Weights of a small mixture-of-experts language model, trained from scratch on English Wikipedia.
Size: 15 layers, width 192, vocabulary 16384, 24.9M parameters.
Experts: 32 SwiGLU neurons an expert, a softmax router.
Below are experts of layer 2 (counted from 0) of a mixture-of-experts language model. Rows are named router (the router's row for the expert), gate (a neuron's input weights, with its number), up (a neuron's input weights, with its number), down (a neuron's output weights, with its number) and show model dimensions 0-191. Each number is 500 + 40 x the weight over its row's rms, rounded and kept within 0 to 999. Numbers have three digits each.
After each expert's rows: a language model's description of what the expert responds to; "mostly gets" lists some tokens that are sent to it at least half of the time. This comes from a sample of Wikipedia text that the model never trained on.

# expert 22
router:552503546468545447547444567471506488457459483546552443517431469465457544467444484468472550546543463530543556469456478452544452477551444465541542447449550538518459456441474546561467539485546471497558453480549533544535458445460450523452437511446486436522543474455484461480474542437465455543452530491542546539440467473438534513549526463552469471456535504461465480488481455469541544525551445437478529471448534450551537447527468459512469467477469447469471463520455535548532519513541527458467475443526466451454533548462444452532463483453448512543456527452538520535469460522545531537
gate1:469438526539436498520498475522494479536464447492524468464521427457463535519451517462540528523449488483551556411431517504525551426512544476505562464516528520549500530555464509570517497491475451491458461487593478530494520473564500469490476519423528482470514498489372448481522458510466488502535545537514475498530470535489534527532526471571487483535563519448538479535483512498538491496498468514532487433513457452588527512565528539567419513440516449403399465521500476565493475582517603523530464464515560479556503557472476500509529476485495503489475571421494534504453562461509537510
up1:485568499480516445496525496539507515504446501476461466475483439471476532493424479461506520483389460476443499477511531533528498532523536497445575481506472447618475460487498545559402423533482515458455509494500573464499500427555458448516501471506476516458480496510460509512463505501518433468577521536523543548495504485552512513554464481497512507555472512474536524523392577484549523461580524544557555485513415460477491581499509472551513522458514428492437507450467532525510531486563522488551559465582556531506512569526489484508534563456483467438520525542470417481469522500503434534
down1:551531515562585495537485503508508513452495575507459518504493466460482494465486534470516476450515487477503456549510463446467508515521487421480504501519466520540432519426541532486592519480544546508473382468495447497512520547510497489476449501413505457477504506550506473654522515492494531465551555532509528549471513559510528516513478494498513606505523541512414515464529481528570443506534499458517600537601546477464523442543519466513472506537514544491498530509548467409525442465504467513499496513454477475470461440465492507627487490468475497463464512505486479513457497516565406474
What it handles: Past-tense and modal verbs and word endings in biographical narrative, such as was, would, born, rode, on loan from.
mostly gets: " was", " would", " were", " had", "″N", " could"

# expert 7
router:536495546448548473538468580439528471451449487508523448531467464476453540466442454454447535533532454536537530471479473470525466440533458445550520455457560540518443461461462554524478537447544459556525473473557531529541474466456476485462471540446473468547533452462482449451455537455469463556445531458539538529438458470461551529547536459556479456468542526466467455459463454461558534527506468432477545442451537477559544462548469445556488466488470452448476462548467547532533539542545539476465460448552473447487538527446470464538446471469486538533469538472537552542466463528535541540
gate1:523492513487528473481448502411433514513453434531432484476472497436505536448480459455468479463431428512517546504553514498564482508548472563472556448431482538582446573499503509437518484496576488528464443510489448475536420505409504500450496468446506465507487578537467472549429563522521483483488486534515498410514539521482517530525513512546599477537513489500464462502531423537451540520473513463539458535531476451561468443536506497515531557555506443496528516505419479487511503551556479461437481527557488498510497572443469408475464463509459517552510557508436471445472531525497514508
up1:513499498480481506464522452456545496473504511429497487455456449526480467505609445493523544534506526466445437499417455555417518504528588470506478529552533540456512461495516500555525482498486454498485505485500529543435491529548492551415477470402510493530524458497440481472511507489510454476502494509440474522486390446450453563487448491502482491452486554479486516489517536396526483514551429566440562455449510509534504522488480507436485452493558528497506492574586520507515514486392516563500535495488489482467572486498552556544551507454471488548547440483532501619486522506455511510
down1:489474502504502515461446435522473490522516484484490493586475551535479522504570522466514589474476596485546517495433512490547505503573423559457550446461478483501503489517508488473519429506596547503535519516542457523499389463525488526497495508534582539481485510579521521498461510496535486482501506544596493478525584462532563486491473550471522547652430507524530572465487518426439436514488470442479530496503509492510561477523504473559499460468469518575454568528477489497534490499513461482464496505483510482517482472512432516412471484446447544490465481481432523525457542535477430467
What it handles: First pieces of capitalized words and proper names after "the" or "a", such as New, South, American, Republican, plus she/her.
mostly gets: " New", " South", " American", " Re", " At", " El"

# expert 6
router:519497511457545459542460544443496458471457451523512474547438463457470544468468470461454527522559450519561544453451489459531470457520487474536548460472562513527434457485475527525489552460550454528540443472525533540534477462442456471463452499474465490536529455458470462458467536447467454550437522461545528534470464445463530530551524447540466476446548525431485479489460449436575541544536429465477543462466510477550530451529471431523462463466464459435465445548456536528535543529533547460491481468562449447440542521465468450540458448471487522562443533477534525561446486545549541537
gate0:537539518490536472488528486432507498553447570497479514509579437401443493545477502484498480514531506466558525531465488471425520450434487544558491486460502498451481486534489485521469443505536469508543455439475518542462496525518476480495457553495522468450517507522560504450470446488502468534479587458520462455513497505470494486479491471553509445483503486436532445426430517441525502512548407473515470456504511592531485544447519527481468469515484501495556459486509527467530434537428466447480586542468501528480512530451411451516435454536496649500474510488609530555465448484536545518
up0:502535471452493533474435547550435510468542492470516514466418536574500525509476542446481505475508486505453530478483498483577506582552442437496441483496471488593477517466556526534477477477476557490519508618445467506604554502486499509502520484516483563569451506484455541518485543491490523490469470532484536539466480524471509548538475565494432558458483464492499483535523497545545487442525496467473488504459501396510491427556502453512499467470550443536481483550493425493506601446562479456559476468511440445493538450445518546453543511485419416486497487497439443472532546518440487517
down0:561468496485509548521527512478557497508503501413486528536508501486502516518516516520453515458591552527454460503503528509482562389503487522452542429483519519500521477546511509424495508494493475480492501521439514531460514519459480439525480536531498534557513433464527550525475538445512453492446420451463558512572477504537510425632547539514481507461489531489364505509547463450473512482542451474513537506457440548521446472442499427506506512491477507452542472563471491523532544500449476462514594473548596543491556428444540512494481527483501504444517396460456496498526456480534489534
What it handles: Proper adjectives and name words like USA, British, Army, World, International, often in tables, plus commas and name endings.
mostly gets: " USA", " British", " Army", " European", " As", " International"

# expert 15
router:513493543468526466535463578443503477458472450545505459505456462474457553450488463436449538552543471552547533474434477474550486475552435460544512471466548538529476469467458527533483528456560446528524446485547541526525468470456468453474459521454476444524537435447454472482459537493474477533486505455540550524461464471455518532577542457546454464468543496467480437472469455465558536533530461450467527463470529466559547460559468475532447473488450466410485464539461551561512527519559515468464472472537470474445525540470447423528422466464438542544434525451560542556469489503519542538
gate0:442421550537487513539516497437514425524458512519497547505534489501452506503501462469515585609484477528518545498575519470475463485514495525442437390522553557438526480501398552535497531415454543508485536493599471484487477508531540414510473521445461414491518515503514513430493494477491519474561470430512502421462434502472510482458534510525535459515445455495473433441385567427515519497492482504439531499499504459495558461497527470544511498509493512484461509524566508493524489517521522522475460481504555493509468557412500525559509504427444511469482524494542466501490439523506563518
up0:475504502517465471579484500496449562531556494388542507522525518486482510396494478510476478573532500547467607427505483510586483493534531486488511434535440468478511589472562544544497482462514505512496518513525524518485532422538547502486448493496461443563515474523496498561411499545498545495610418501470539498487517459501458500530516487444576541519527534498475537503503486493473510497545541480423476515463492477473478480567557545526448511453523512477520514492471477537547483484458431476471454485407579490420521417436515487489497510463495457518589457446487516530465553519559521470
down0:527559399475505522536521510540484493420527508510427512418527490503536507546492530494561538531566487482497476456523480579565557464498465468518471467515508434539468567455519435489433635463528488471445475470440487463507502560513529472527495507466485454521544449428496484600507535539506505455521530413467565477474425533517561475479563513488568476460494477566523461505523500499522507558481463435531516553424549425531520450533492451454512499560513430413500500467530548516533513543508531488516473538459569505487456505474516480504518479522552555469506453500554533515456512544510508464
What it handles: Pipe separators, dashes and zeros in sports and election tables, plus unit or symbol tokens like km, mi, ft, $, vs.
mostly gets: " km", " $", " —;", " mi", " •", " ft"

# expert 29
router:552517534467512417564483521496505473450500472530513447519468462490460608479478442471475537551532461527526510449400487478571476495521462478510561457454531516569499477465462535552468500448521469558525482468552536524516440484459457481463478566474477479553524445444501508481497542467483488564467519451518509529449454470424555516530542473549453461477494561478510440450455443428521523532554501473449533478457535473514515462514476483560462474480509459476454465519501543528532568497560525460470466435541491504490555534443453446476441470451405535572461517439526544540482507600524512561
gate1:513534546516583470549460473536580530516505527494539491517523403522486448523476508535496567536496482508528545515504530489469481459511485517505449503483480432473500493475371437522510485470584475486515552456477520477529480497458491496486486590433501534518491475524473545453455508422515498488487504529544467539500470535560473489518510526476529472450493478478495512538460453521553559397483566451559531517571470571493554532501533473495518452513516542540483515563502497516347577506543413473522495485445480529558435527461489536480534481496462521466489582463427514461551415507476460547
up1:512538476518485497470437497528508515470534552455512466567527577545496506453560544475503470510475511488592507452530452475537433541492545505494571506493496537508477553513482509512584498469495558571491470500429577544453513501491537571542494552463517498572555508477555556463539513459547508494472499586516582470541462448461547521518564489476478453506417556508512466485471508425552623469491544522523482609505509479447490475456457549463506494558537490547471483525478546511475593459481512472498509451459513556480467471505505516425465509579508498490544509506467467496477439564438513450
down1:512517538507506530508566464365479487598489476495543528453475511481552450494451490518493528518472499463529521594495477510497506519531609461426443489533472518500490443546471469463511506450541503446505405458489525460490541542494528554508461500496559451525472466511529464489480444505521465488521577519536538467467569482492484445522531500561521509440522341512482498486438514508535514468497564453450464526489536521513550503502524537507488563499426503427483496501486485521436534472499527457452575473534485445413459460540473533592526546492533484492509454499466512489477456432437462531
What it handles: Articles and possessives right after prepositions or verbs, as in "into the", "one of", "as a", with some prepositions.
mostly gets: " the", " a", " his", " an", " its", " their"

# expert 62
router:544490524471532461527457562450508473454470466527508473546439456452458546455442469444470536564551451553549550463468465462551488449538453478560533469469549527522475456483468532533484519477535458540548475481537539506542464458439457480456454511463466463528538457456474459477454544469460458518455545455538543555456454479450540492546524462565457459433523496453484452433457469466569547548538448447452558465466552472562557451544453459531466462472465479463490456516465533540528547535546529470458472469534446462455543534478478453531458464475456525533445547469533544555471484530527563560
gate1:470503515466490488502481523491528503459414509459491505465412484455489529471513485472483586562513516401513486493426522523558538492521471445556595444449546516509513422446472507508501522516459558508465541536501531558465515489408450494514487520504460536465530558463480489582503531485519513540490452490516490532529493436487508517518497471604528505513507551491489471467486463506464463510509537456581529447506494455571506436469449470462497482487511514506513497498516512513564537426508604553480419493541446469483528573431487425447500543442436506498470552534521623428541482516534470541
up1:454539565584568473532478526557434508499462562465565436592493526544528522512395512529531493487502506508517466530504543496512557509474566490518532489429462518499453461557507527502575508476572525521480632501416504466554503520462475448490558439492435532525543512477521521527474505553471531441510538531473462551592495486538487488519536564492581527517482473497455430462549475570444474490477485442504521537549494504511499545538519496559543554558459546495535463507521538548422497495545520522544557525549468482487496499506462498519515525503499460507555534485425490434570528492557535517
down1:577535571462520597518470523530468501517468499497614519513447533532484462525455581458526518548472408418474423427539444490477514504479433562465506551494513526508529466468505570440482559481511511516521465508504474507514597503497465458486507470531530502503546509497519477504517519441495498514462585481496525498489459512522501508503463510568443505479499445543585429448533505511502482495453463452557485512532448509484502507559490512502488472548477497524450500558532483503494451487555521504561517430492561486505418517500540455485458462430581572538528431501507432519453543419497597531
What it handles: Commas and the in prose, pipes in table rows after dates or scores, plus pronouns he and you and words like such.
mostly gets: " such", " —;", "'\n", " kg", "',", " You"

# expert 13
router:524509542448560469525458554461530456447447479526536456534451446457445550480466471448461536557528489520530554453458475455518459440527468466545527453484542536552451458479462537555456539434529439521536460477543528532549487451458483484471442521468484430517527454450508458445463522471471477578472531424546553530456446483463529526545540441525464470432558459418480481449463445469560518568541468443468538462486502490550537441526464457527466470483489466480489466551467517531510540530550549462455476460543486436466527533490444467512482460450467536555432522490567530521475449526522549528
gate1:495516498433579530546504519521484500449500576535537568440467510497464491496481502559523427450467570522560475440461478532499443498483503522510527465509509538513429534515481520428587572520541463511474461411509531474534534513536514467502479428531533466532536510453487511470441548508422481501467636519501485528550478516542545514503490471468479506482600466449502503485508498501490461540490501473567480555485484547505450500567467507524447558528468513488491568502486479511549503534502593543499508451468495536454530496472441432540489449504470500564442628476577507523414450472492517514
up1:539562508503507470544528514526520503482531495479528589464597494538550512445540521558497488507472466515550485530520444527556537516490555522470484446510484525509464469482472489408497573490558539441480496445462445501516505471544506443498502450443507471449546518489562512489532503553492494526452523524495497491539454528547493495376520491427462486481533404490521481498473559479527491445501436480474539572443501474497444518605410584517486520442487503509432576497466468419517510429505500541530530451509518491476444545506511401501495514551468515536480547570538494506536572484458576480
down1:547473523505549485526537529521497479514571529477531525513527545461520488479516467569496567521530446477476528434573501564538485500514547517406446502453464606545592536434532478554446534502450502466501519547472462479543440533506539578498556522496597541508491505508530549564454548466506476480555499478555512522467458521480518544518485494490496482487529512508523503568482465434478556564495536456531501415539498516471452430528530449505462476416521561434567546474537536506527458564512479498422512494496505540486535507470556521536437463393548576516459528464545512528497471473519461529
What it handles: Opening pieces of names and words after brackets, quotes or hyphens, such as b, re, con, North, and He starting sentences.
mostly gets: " b", " re", " North", " g", " Re", " con"

# expert 60
router:525447518464526446533411532437539473444472488539484478553463468479459545464444479465460551559535461526544518464453476465543473458548465447515552455498543515535448455480472534511491520471565465536519456474529540527518456456477477462462465474453455455524541456472461474481459562469488443534470519450573539537473481466457560536518543450524476471468542466454461431447457456462549547547528449470461532464445533472561531463532468442543439427477455467456467455522478551531516526542528526457460479464546435476443542549454467440480461441461468532546453535476527544566451481521531551564
gate0:488528543421534521425461520518505474440445514510574462543441474520507494556481498528525557531438493480511496533474430551508469463506471477491480454509524462495509435393471422536475500511558472583442498487530507526496538507518525514465474427458492419516484484475522540483547519508498523530563494483527483570534523590488510580523521596508430549587499463516446471459365429520545485470490535453525460435505505500563520487467438472546523554546476498461518461471510483489469479508502513422446564499512455495421516513483524460495510521478452444575485535470506483545468509530426505491
up0:489509560474559554529510508493544522507451501464601510374448442514531468480493512424445488487539517446463490556540495481543488488520506502502493440500496506572456532509418558573518472458514507457522493572460533540555510415496519463478509567575556509474558515506507499508461497469479475480513479529461478513516533476575486574504522524590534547527417489486558542475502547508487452503454473476497504506599442609486528556497514505457484555419504464476473476525472517468507472480514479502466574459443592484469560473521524510511511522479545443537499508533511551484528533478462476604
down0:523555451481464604577535451526495464455523502530523513414536584556567496428590481559479489508430506565533489483531435446531517481511517451512530526538483507450444495526594552499531471536502496510496515563482526503510506508486460520508499516469483492487473566532512453506460489479553508511498511451469518456460557488526452499568510577538461534492475470491633489485543557508465521519438495570466382502479480481472512493526583543512450504517545480495537520595480516474528515548555467518564434480493570537512487538502534452509546511550543515490531465425472524466550531539476533519
What it handles: Common action or reporting verbs after was or he, such as made, said, announced, posed, plus commas, periods and date numbers.
mostly gets: " made", " said", " used", " announced", " reported", " created"

# expert 47
router:569479558450533474525456575476525464451459470513536451541458472447461561469461473451477517551539443540539565464460485484532464451545457451530546454460558530528448467466492526525472497466555475522540459488544516530539473463452477491469446504451432455528545438464471486440476534480468449545494551465545549544452463459462521504562548465566493461457531483468480459462462447443564525544518469453473542458488519473551549451555462447513473447463447455445484446538435521541512508537562554445455488471546488473456566541461473448479455459452488512529445558460556536521482470524535544529
gate0:514452524469509499547495510449536462496518465489534508522478513486485541481514449463490499578571507498461531488547574516438474471520425497470502494450492517457461392506514534577420504550550462490491587441467570498503467457429545588524559436489482502461531514509544582484431599505501476513450459509490560551598545505528468519571523509509499487519534456512475513496398481439478512485449478410501476438515476480498498410530467429565575478457500512499491493529517440552501500499563522467494502517558511489518468528466490454523485482482526565488517527490490473517440477433503530418
up0:499427498479508483552490474475539507524550479501528532497488528461547499478536484488520540508527455447446488545562494590462486471510488530484520587475463551468483401488391557523466555531537503487488589497509509503504480534425496516501540440518442524490511499529503579520441612520469502486470495527486561546570485509540450515554524504506467544537516479508476486472430493453485487479461552486468457476447446520463460481519537502606581544505589536499521579490552453495439489494525497490473469575588504455558477503543460494523452485518564521480501514569519441512433480423449451520
down0:467522551482506577439489544526457416509460533413565570484519420490577502550476471514525491515503404474543489499501484490498483521473487473558451483416433498506431566483424548525502503431581491381479422514452590544577563509452541464462522500456498462479489448457550504472517472536512454542563517505554458524491489526498475506452511484501464479501529451469472488510542470484472552451487472414511518501440547511511468495465501518436449529466520471466572516517502467513485539495483521471448500435489467437543507515540549531562519475476431451553509512539513556480500448482506466475
What it handles: First pieces of split words and symbol tokens, such as view(ership), manif(esto), opening quotes, $, °, ′, m.
mostly gets: " \"", "′", "_{", "^{", " $", "°"

# expert 30
router:550463539447532462524444556475549450433466474541516466542471442426489548459445449460431540527525460537528552447463483465533491448534465476528543464478551531543482472493463526515464559458529465536557470467553516540549464446473470478450468518435452459519540441471467462471479534451440462537472555439533529502460467517452530546537522451534462456438550484450468468456463453450540545555526473468456526461442577475531549457542484451533457476493468477433465454536472553511524570536509521479474480456536475469440560554484490440540471462476467533559454539463521537554457477520532551525
gate0:527500536460505466576479512464444513524512481436463553477524518435482530485530465468472505501485420537548460485498609468424462444585491495480558465522542457502465495532498560474464502522469429562498401432545507546422518496450537541509447462533418393490513467468540523500456521459459481444448472520540512436452487525476476531515521444527489436489489520490487527452514465456461477532534480564457497509444478474531510371604491494499504492488451542518473525588571508545529557483534517471484464543513485486469540500478486486461541549502450509518480526505433536447520519522484444474
up0:505481593496573457517478500481493462448543536498489511428552503598481579501458471478516514549473506545504417509574559486456565533492496516476471512513621479417476461497487555470422487532467518514521479546518521517485511551521483548491511498526537491531454467460531484523498509545513465496456507463484607487595561509512484535413497523485469515464486537499557557539526473455508503510473478549517504544502529528495445467479544428467469503488501424501524422546557552465464549449510556451493512595511494499441441464557549530453527491460506529437561491502471501449470460594487463473
down0:468447480487547395511500523466471460483492554466568462566537519482537576441499550521497564518495459511451464443494501498417495528409515558520501504520503434521510543438435483503564499522505383503519479470545520475548487545454528485485518470462560486496562438550466420454482566551474480561547585464459491457488500456490498492458463531503500571488446521505500473474503527478485513511599419486486444500489440568509462516498437566462512548515481498493545487474542476460542553455514504506480492569473515510471448433475489459533513506456553527470561528524464498572456451534431493539
What it handles: Year prefixes like 197 and 201, ordinal suffixes like st and th, spaces, and the before names and numbers.
mostly gets: " c", "197", " Ch", "195", " d", " Sh"

# expert 19
router:519506517454512463530452538440509495456475475530535454549442469470481534459440445444454528554543460520534532479461472450533467474523465467547535448450530555506442466487456536523480539475569467549524451466534529515543474469437455488447462494446462427541534471468476445468449542476493452551463540482536538537449484477441547524544532471524475468441547515428466465465459463464541507537544457450482551440473508452542528450534457448561467456472444441447473451534433556517541537511543550460466464457531436455475537565442458467516457469460471555539445537464535533551461456521519552522
gate0:474466462559487540496471520489511511447454540471526504581500459558455568472562437451568447533575532451503531495526459568525524471489540463548475483478523536586481447491513513557517510519551481477448494586507585479536565483474502488463466546461427528489611461519478483497491510511388496498460521515569541486406514523471523429526448506502500527474499426414550546503504444491535602584494490502466531516503486524496531509497508450477437511508471487457506470551533490455526528509571474550519458458522491515439560490498460447548505456511526528500496521421527482500463511446436473524
up0:441516545591467534494540461542546443510480478473449505508509500469449474562517515454521535487509508432466508486484477622525484438475578475515498557499495505490379474501534461530512545502537468515524556438603517492541551429505517486492530530469507486449519503472518504455559499544461468514498517449554544531466489515466457506441431501510500451525572507516484534469508479494497449515466486524450496511553461470440545474491491495444462458428548515533477485508523470407480492524441559500575504517549491456568473468562497544469525554478473454516498529537400570493479446560470481620
down0:501450502597543589490483515486530441508472555453512515526423505539459527518500497507475527539521462489472482558518453537485492434502515586471451564514496458459498445563513467495515456420575534463533556505517440492491508481480494556482542455512468555432437483546562525481463543443483505528543503515513429460479529472412587538574407559555504489532509540571449516471439488547472510566434521518496477464535515532470539550474462540525489532551502537570557465497488522536495465455517508518487471451529469493483412504487440553518462519535485509441534565526556453473495464494511575488
What it handles: Finite verbs after a subject, such as won, is, held, published, plus year prefixes 200/201 and prepositions, often in music articles.
mostly gets: " won", " can", " held", " is", " came", " published"

# expert 40
router:563502530431548462524440592467527488461473482515514467529485458487469554472447476455459548552552461532563545460455468465552456440553459481548529465473533520537453461478447533550483548473545448549548467468562540535530478474448458501436436510454476439526532460487460454465471542468469476544471549468538532543476455482447551532552538469528466452457548510466470468449460463449532543536518471425481551455459532471551545466532464465516453449464456444454475481536466539535537544513547513482467468463521474479469521516467456456487443466477450523532414516460553546578468451523543553539
gate0:511515520485543427517448574526528490416501572579457439468431434475446562514393525446491499542562488497518497513429529403491494500539488511542531572532511502489489451455483488519469499464527508517480457510463543486450455437480395503423473521562552475452551480498392507493495525471479479483485502539525545492474499472443510510512535458566491549508534439467478483475492488487471548454449510459479479498500496487466490523498510477515461503492527493496421557543475485541558520512567445466501511482538510564415469610477442476491468504520451460505473573446487538506504466447560503584
up0:519574493522545503507446477488484544575516541490400428444470508489519408479514536548477489532610508459509525436470439552462460472480482496533501533456501488487544459461499500477470479540499537419489461523473573607555451548484501499519461493562470581529550527526485538452587521494509485544549433517461523468570453483478449418466457507436448517488521501470505504515500509422485468404526445457459502579496481442563459452551493462536533503481494461512518546490515548499566465546530459534530473493494503483558499485527525499446467441519421480484472511416495469513494539522512505525
down0:508475486502577487525469448511555480444503499528454520481532485486432587480508502548519553488507505588489503533456526436497436526510494489532614533483530500469502475404503500474473465470489426519557417470470454531571532586481483599494557501492509484510446536507476467468489476536553564452483548525437495481553442519461527485501445438516549514492483524566495523518512462436542462427454494536480549537513509478490594491505455440483469500483514493632433509502536498506572493478552475510498459576546516497492498555503496395512473459511525491502528530489435566497528474456547491510
What it handles: Articles, pronouns and number words opening noun phrases, plus heading words such as Notable, such as the, three, their.
mostly gets: "The", " four", " three", " served", " five", " those"

# expert 37
router:481526509454506378536458512466507496501486485558495504568474488491475558489444495489477499532527464551533499499505492443538481448499460462568522490410507596501462363443485575530504526502517482480575481502513594531524427436457458449476488500532491515502511502482489522481428521467461414503480585494521550469501446484499485514505560483524485456492507464490422472498481468484501555520541503492465535465495538510517522489540475450587477465462458502474440481507430585525569481505540536487515482509639453474457505527496465467506440506427465490537494521460475511566495423550515525547
gate0:507424488500517527489547501465517540460467525492519483512494474464518549539517482510534488443532425499483518526460456466509491452433430483564510543425458535532448496527502422529513462417470478449569499475492523469562511469495526571506525496474445415504509527455536592491486517523562484519512403505478545531488524519511417476430581480486459523474508470564501489552490508396495533498470540498510567513500461569532522486557519539459483498449547460573470487472511553579481458485519526421510551485522530503474561477495527466555459536448500551523559544382430493529465475552435493523
up0:483473493552535485516471410471454600518472498507532597523521555449460477506530515471470409523539526512540521597537512451502493561516436433508479473516462513550510462467469576507499461494592467406498456457518451519504516475478468513492516531492564480446512644488436507607506501504451487495469474490508587464521486455453478533480515511570494501491418469491511509517547511572491539481499456457500526483458521511534552446540468484486482493526509559421494514533461474535449475426511478505531464508544527529456466477553552530493548506488539467488570455509529468532444487414516475514
down0:463518514533553519465434392452445519497500472538476527510519559557450467473539531491509479536579556510491554592585471498475471458494526418514506458519500580527421438520468556548481526525528529482523616491568542502551513510480511539436520422555507498509474521578451561426473494508457485496434529486446595446521441567513435522527465522483497507517437458519543445510571536518531472517494470493491525506519542506517534505513499514494494489537501509453547519512489540496507476493533450536507538522551497457507420506547553520530555423476501491499590475468429472573483484480517477518
What it handles: Commas after introductory phrases, plus and, which, who, but, when, where that begin a new clause in narrative prose.
mostly gets: " and", "),", " which", " who", " but", " that"

# expert 56
router:534568561435541426506479514454525514453471500512548458533483482483460533459456470449436516532520473517516548478487483453536473479521454448501573480459517623520467469471452580517440462481516477569560489449535547519524425488451437482466453606476479451529513493490480480467484526467477459517439531436541514537479447433466507540527569483541490484467520505475451477475472492446532530509535494492480545458492511519530545487524418454543469434455471469472481477503477557584605519516529508482492458456554458459422549526488486470479496484425502513585492519464533564562517484491544539551
gate0:534444553475530486462513464502450542485544602504546465525499549468479533491485473494469533469462486503457506437462611477523490566491496497471517490471506483508488452501409567542432537466484390508507439474534442413537546457516502486440463545483448464477483525438415435458532548503527538536544521470505480420578488422497473446507443553522473465529523498500476484474498557440500526514513463495561464501538548560484491503480489510488541400558494531553516518506454482569485562511512479485515420568536482446475548481514522425439528458492548470486526517553523539541476465486480518560
up0:517422535576513519450478472470471529454500510485601363494467504465507560455472484559485576462498486558502449496453546527500508528448508481453475524502487459583484450504448564564444538531483424513524466489502433520493481487473541482429507519530517439518526486384501439495577501474559503486476516475526460474525550507494508524467502564474496484514489534534525516467462524494516554506454545510600544516531523559521505547500514557489588406526451483569463539504475479519427556497528446488527446508501447530469493509504538475498549513556536475491495485467477586560479440521489538558
down0:484466494550459470449542483457453507524518538497498564505463515510561477574488533566423467443504506464433532507539522501512552469532539537502515526516467383530620533497502548538501557514436495436458490520409527469508503506525508497491468489405435555489485457523550478492507525520491524488493513527445515440521504562461513451451517545516523542601480464561420522518514500498505457513503477510508532527563420516471443490440460538511501509455499537520510558430510569469472554504498460469479467462545510518507512400538503624470481437489493475495492524490536453541558403496535506504
What it handles: Parentheses opening place or date notes, paragraph breaks after sentences, heading endings, and to in went on to.
mostly gets: " (", ".\n\n", "\n", "\n\n", ")\n", "==\n"

# expert 18
router:514559547450503470515467542437548445476470494561522455597466479447487560473464450467451509527521485501525512474463516458501458478556422459536572482443538498546432434481479558554467511481532436503512442464558557533562501425437478489464481487489469478555515465508461480476462541430436456545470537473549506496483458427480523511545548483515477455427505481462469476435511467463550529537528483484473529484460578491529552464525444439529457466446508471434458476533480536527548542496521547464449472465570495438444532551455486417513445448465459540533469536461534513515490495504528539565
gate1:471433495527513493485506591505515490471513481521500450565478546505472529566502462475518493482540510519544477479565548542485471429559481510565532432494461517563449517472486459592468432559461458510489413517515573502476413474514492520528548442594481469541487503463481447609456487472493524531506493545568543404481494478548528491564535512534511547482459462481492464483555509586454505457518496513460567503481464500444469496509533482514537464524599488498522566429480566492374458553519508503443492449508532511486512502459462484552525482510495470485461441467484522529494498489432479545
up1:460489489496509540516488534558512531505498476523493468537461547452472458521540512560502495515540472490539519485560571477536470592489413438538498395476463541505454531576507464610477463551516451439494494516494467582527514465481558545541574460558548493468565542520544473539504509498529483457399558459535566417504429451548519536522509578491499499556550519523482500511524474533436526422488472479505477534442570531507519508483556497496540422486555555469509461489475522480479473499452493478461509434466420471419519475466498509526504473521505509528455506463465551532467463536434486544
down1:536499453495426531541507506478525535520479502524568528497513469461544491470553531527516443473512485517486491496513519552503573533545569488459512631531463482468544515481578508516539523424483488460534487517464506530401523508601480509529552472516573448580457521455594532504609432448544471524556453534554462481541465535492388487476578511500468478545544450483535567462515500554504521552470561509548476511555489494481507479500477499512490529576502509551475568469448472509506449497457515473476532504557561514542477507515507522504478571560496482498476488508565432515560549502515468527
What it handles: Periods, commas and closing quotes ending sentences or table cells, often right after a number or title, such as 2., F.C., v.
mostly gets: ".\n\n", ".", ").", ".\n", "===\n", "==\n"

# expert 17
router:522488503461549482555465550461498469450436475506553438557457484469475533449444469447470540529529457541564564469457457491523450477529481445519529464478512509535425447490453554547463528460578437539566457481548536540541477434446481476455466508437460461524506463481457451456442562452466470513466542444546566535439467473486544555534542436535471495472530523455461458476468480444556546555527460452477551469481542480531541464520465460524453432467508441446481450509443525519525535508532545485471477444536448458456546513464462453503454468476483539537459545459524532546471463526552545546
gate1:544528492490565417540470544498497476538421529477499444514426548531454520528473490507483565488562496517516582541552550490446538501533504552396503430441534534449505564412475576476508476519478485511530531482529544552506517438446467488492484513467494493421510475504507444485497599479521528448470449507480443464533558448509489523487523563514532554529457459424539473518515513513518549462527487463482513433484535530507541421491573536503506432467506465461567380461472477480537558497490520493475483496494510469475537546511439421521452551514509527537547540462512509520469585542488482546
up1:552608426487495500444450525517530460550413568495491502453430559522472468565507491522517529492495544521501551510557566495428561539517560553417490475431522536465491583405499506428516485572455488517502456456485524511487480484446451522511495515523506497374553450507512489462472530493527516445529457517457435503516493482469523505427507553497513521519490482487499511552504505507500529458538512483479496463531513467549539405484592583507495481477545499496562425426496513459487536528459508469525489506461512470481522608512493458498477544529507591580540510488506485538477498541508480532
down1:540457478438466433514498426474465503450502496507441483565478517497536522479463538478504547537601539507517485471511492558570499493513555522541414510498547428502505491453498526596450511487508491469521497490543544542533513424439480479519476437449493462485549569438481511528505530438486446473440524473488559450455466450517519491585629464503503495460491474511526500537420483520567490541412563477457577502497479545477497571522495548478464516530507558489499434541491545502529571535494459544489465484478458476442509484460495568532482595526494432466530489544448536541465477476473500483
What it handles: Final words of names of competitions, leagues, armies and associations, such as Cup, League, War, Association, plus nationality adjectives in tables.
mostly gets: " Cup", " Army", " George", " Royal", " Association", " War"